{
  "n_layer": 12,
  "d_model": 320,
  "n_experts": 12,
  "experts_per_token": 1,
  "d_expert": 288,
  "d_shared_expert": 256,
  "activation": "swiglu",
  "moe_layers": [0, 2, 4, 6, 8, 10],
  "router_score": "softmax",
  "normalize_top_k": false,
  "routed_scale": 4.8,
  "balance_loss": 0.0151,
  "balance_bias": false,
  "router_z_loss": 0.001,
  "router_bias": true,
  "init_std_router": 0.0113,
  "lr_router": 0.000659,
  "n_head": 5,
  "n_kv_head": 1,
  "head_dim": 64,
  "vocab_size": 28904,
  "norm": "rmsnorm",
  "norm_place": "pre",
  "norm_eps": 1e-05,
  "positions": "rope",
  "rope_base": 10000.0,
  "rope_fraction": 1.0,
  "qk_norm": false,
  "attn_scale": 0.125,
  "tie_embeddings": false,
  "parallel_block": false,
  "init": "uniform",
  "init_std_qkv": 0.0449,
  "init_std_o": 0.00917,
  "init_std_up": 0.0449,
  "init_std_down": 0.00775,
  "optimizer": "adamw",
  "lr": 0.00109,
  "beta1": 0.95,
  "beta2": 0.99,
  "weight_decay": 0.24,
  "lr_head": 0.00535,
  "grad_clip": 1.0,
  "warmup_steps": 241,
  "schedule": "wsd",
  "decay_fraction": 0.712,
  "decay_shape": "pow",
  "final_lr_fraction": 0.0,
  "batch_tokens": 65536,
  "seq_len": 512,
  "doc_mask": true,
  "train_tokens": 280400000,
  "steps": 4279,
  "dataset": "wikipedia_en"
}
Below are experts of layer 6 (counted from 0) of a mixture-of-experts language model. Rows are named router (the router's row for the expert) and show model dimensions 64-127. Each number is 500 + 50 x the weight over its row's rms, rounded and kept within 0 to 999. Numbers have three digits each.
After each expert's rows: "gets" lists some tokens that make up at least twice as much of what it gets as of all text. This comes from a sample of Wikipedia text that the model never trained on. Tokens count by the router's weight.

# expert 4
router:499460561533428544438465494514517463568419454478479495607599459426437460436571456540498464572547472453566499503388430522563507476506491486490511563536548417503478498552503391464457491462513499
gets: "0", "9", "8", "3", "5", "y"

# expert 5
router:503453567566462515468460428526453415544469504525523577444594483494470482373543497538619429599545451473553445423526472594478474458565513416469517555529495455533529445543526412554455423470437480
gets: " from", "0", "5", "2", "7", "3"

# expert 8
router:510415523655424531530490501551581482557465395473547541434564518472529468481566507485506513574544445407503478485510476520505462455497523508601547471532462469480504427486404407572471500427429497
gets: " at", " on", "–", " to", " time", " –"

# expert 0
router:527416435501422557543456401531464432483479458475551546414560343414490494426587516496506471581618472458537566460442423440548471508517511440565512592507465433488438424559457495510423401530475471
gets: " the", " in", "|", " The", "The", " In"

# expert 9
router:522469506498416539472463435505499463493433451480559452524571413451489395509539481484564482561564463532533481403454464483575483390583501453504566556594517521496426421540535435561460521478416501
gets: ",", " (", ";", "/", "%", "("

# expert 10
router:578435494536463537507445453531483525550444407453530497454569401503505511442589488465457384595538476506572500430449469508554527449499513462547496526530478516447570436509504436535464354421474480
gets: " |", " by", " as", "\n", "-", " used"

# expert 6
router:460444511571393554492458424496530451579453437489472517456547467448448480435492514549543456594536462458535514480484451464535540500494497450479517544475500481547549499571492417538500487430469432
gets: "\n", " ", " \"", "5", ":", "\""

# expert 2
router:556436537597431511491418469469555489564506471546487524478542471458462441420542508561559489602570497390536444463464471492555486427552526454551502585535476453474504484576465390581461521453504488
gets: ".", " (", " is", " but", "4", " H"

# expert 7
router:541480481554460432549436391522465489541467434577534569487613471496430439434593434427503475562585495416511537421456526498594469431531520491526511554510550551507515496552549457503490455372433538
gets: " for", " with", " of", " and", " to", "=="

# expert 11
router:535483503477453553535482451506523432506449526506473542528582437407458506476492481514502412538528503521561453423520539468548417460551500471581558513483613489451521460536551482490411464452496470
gets: " a", " A", " it", " It", "A", "s"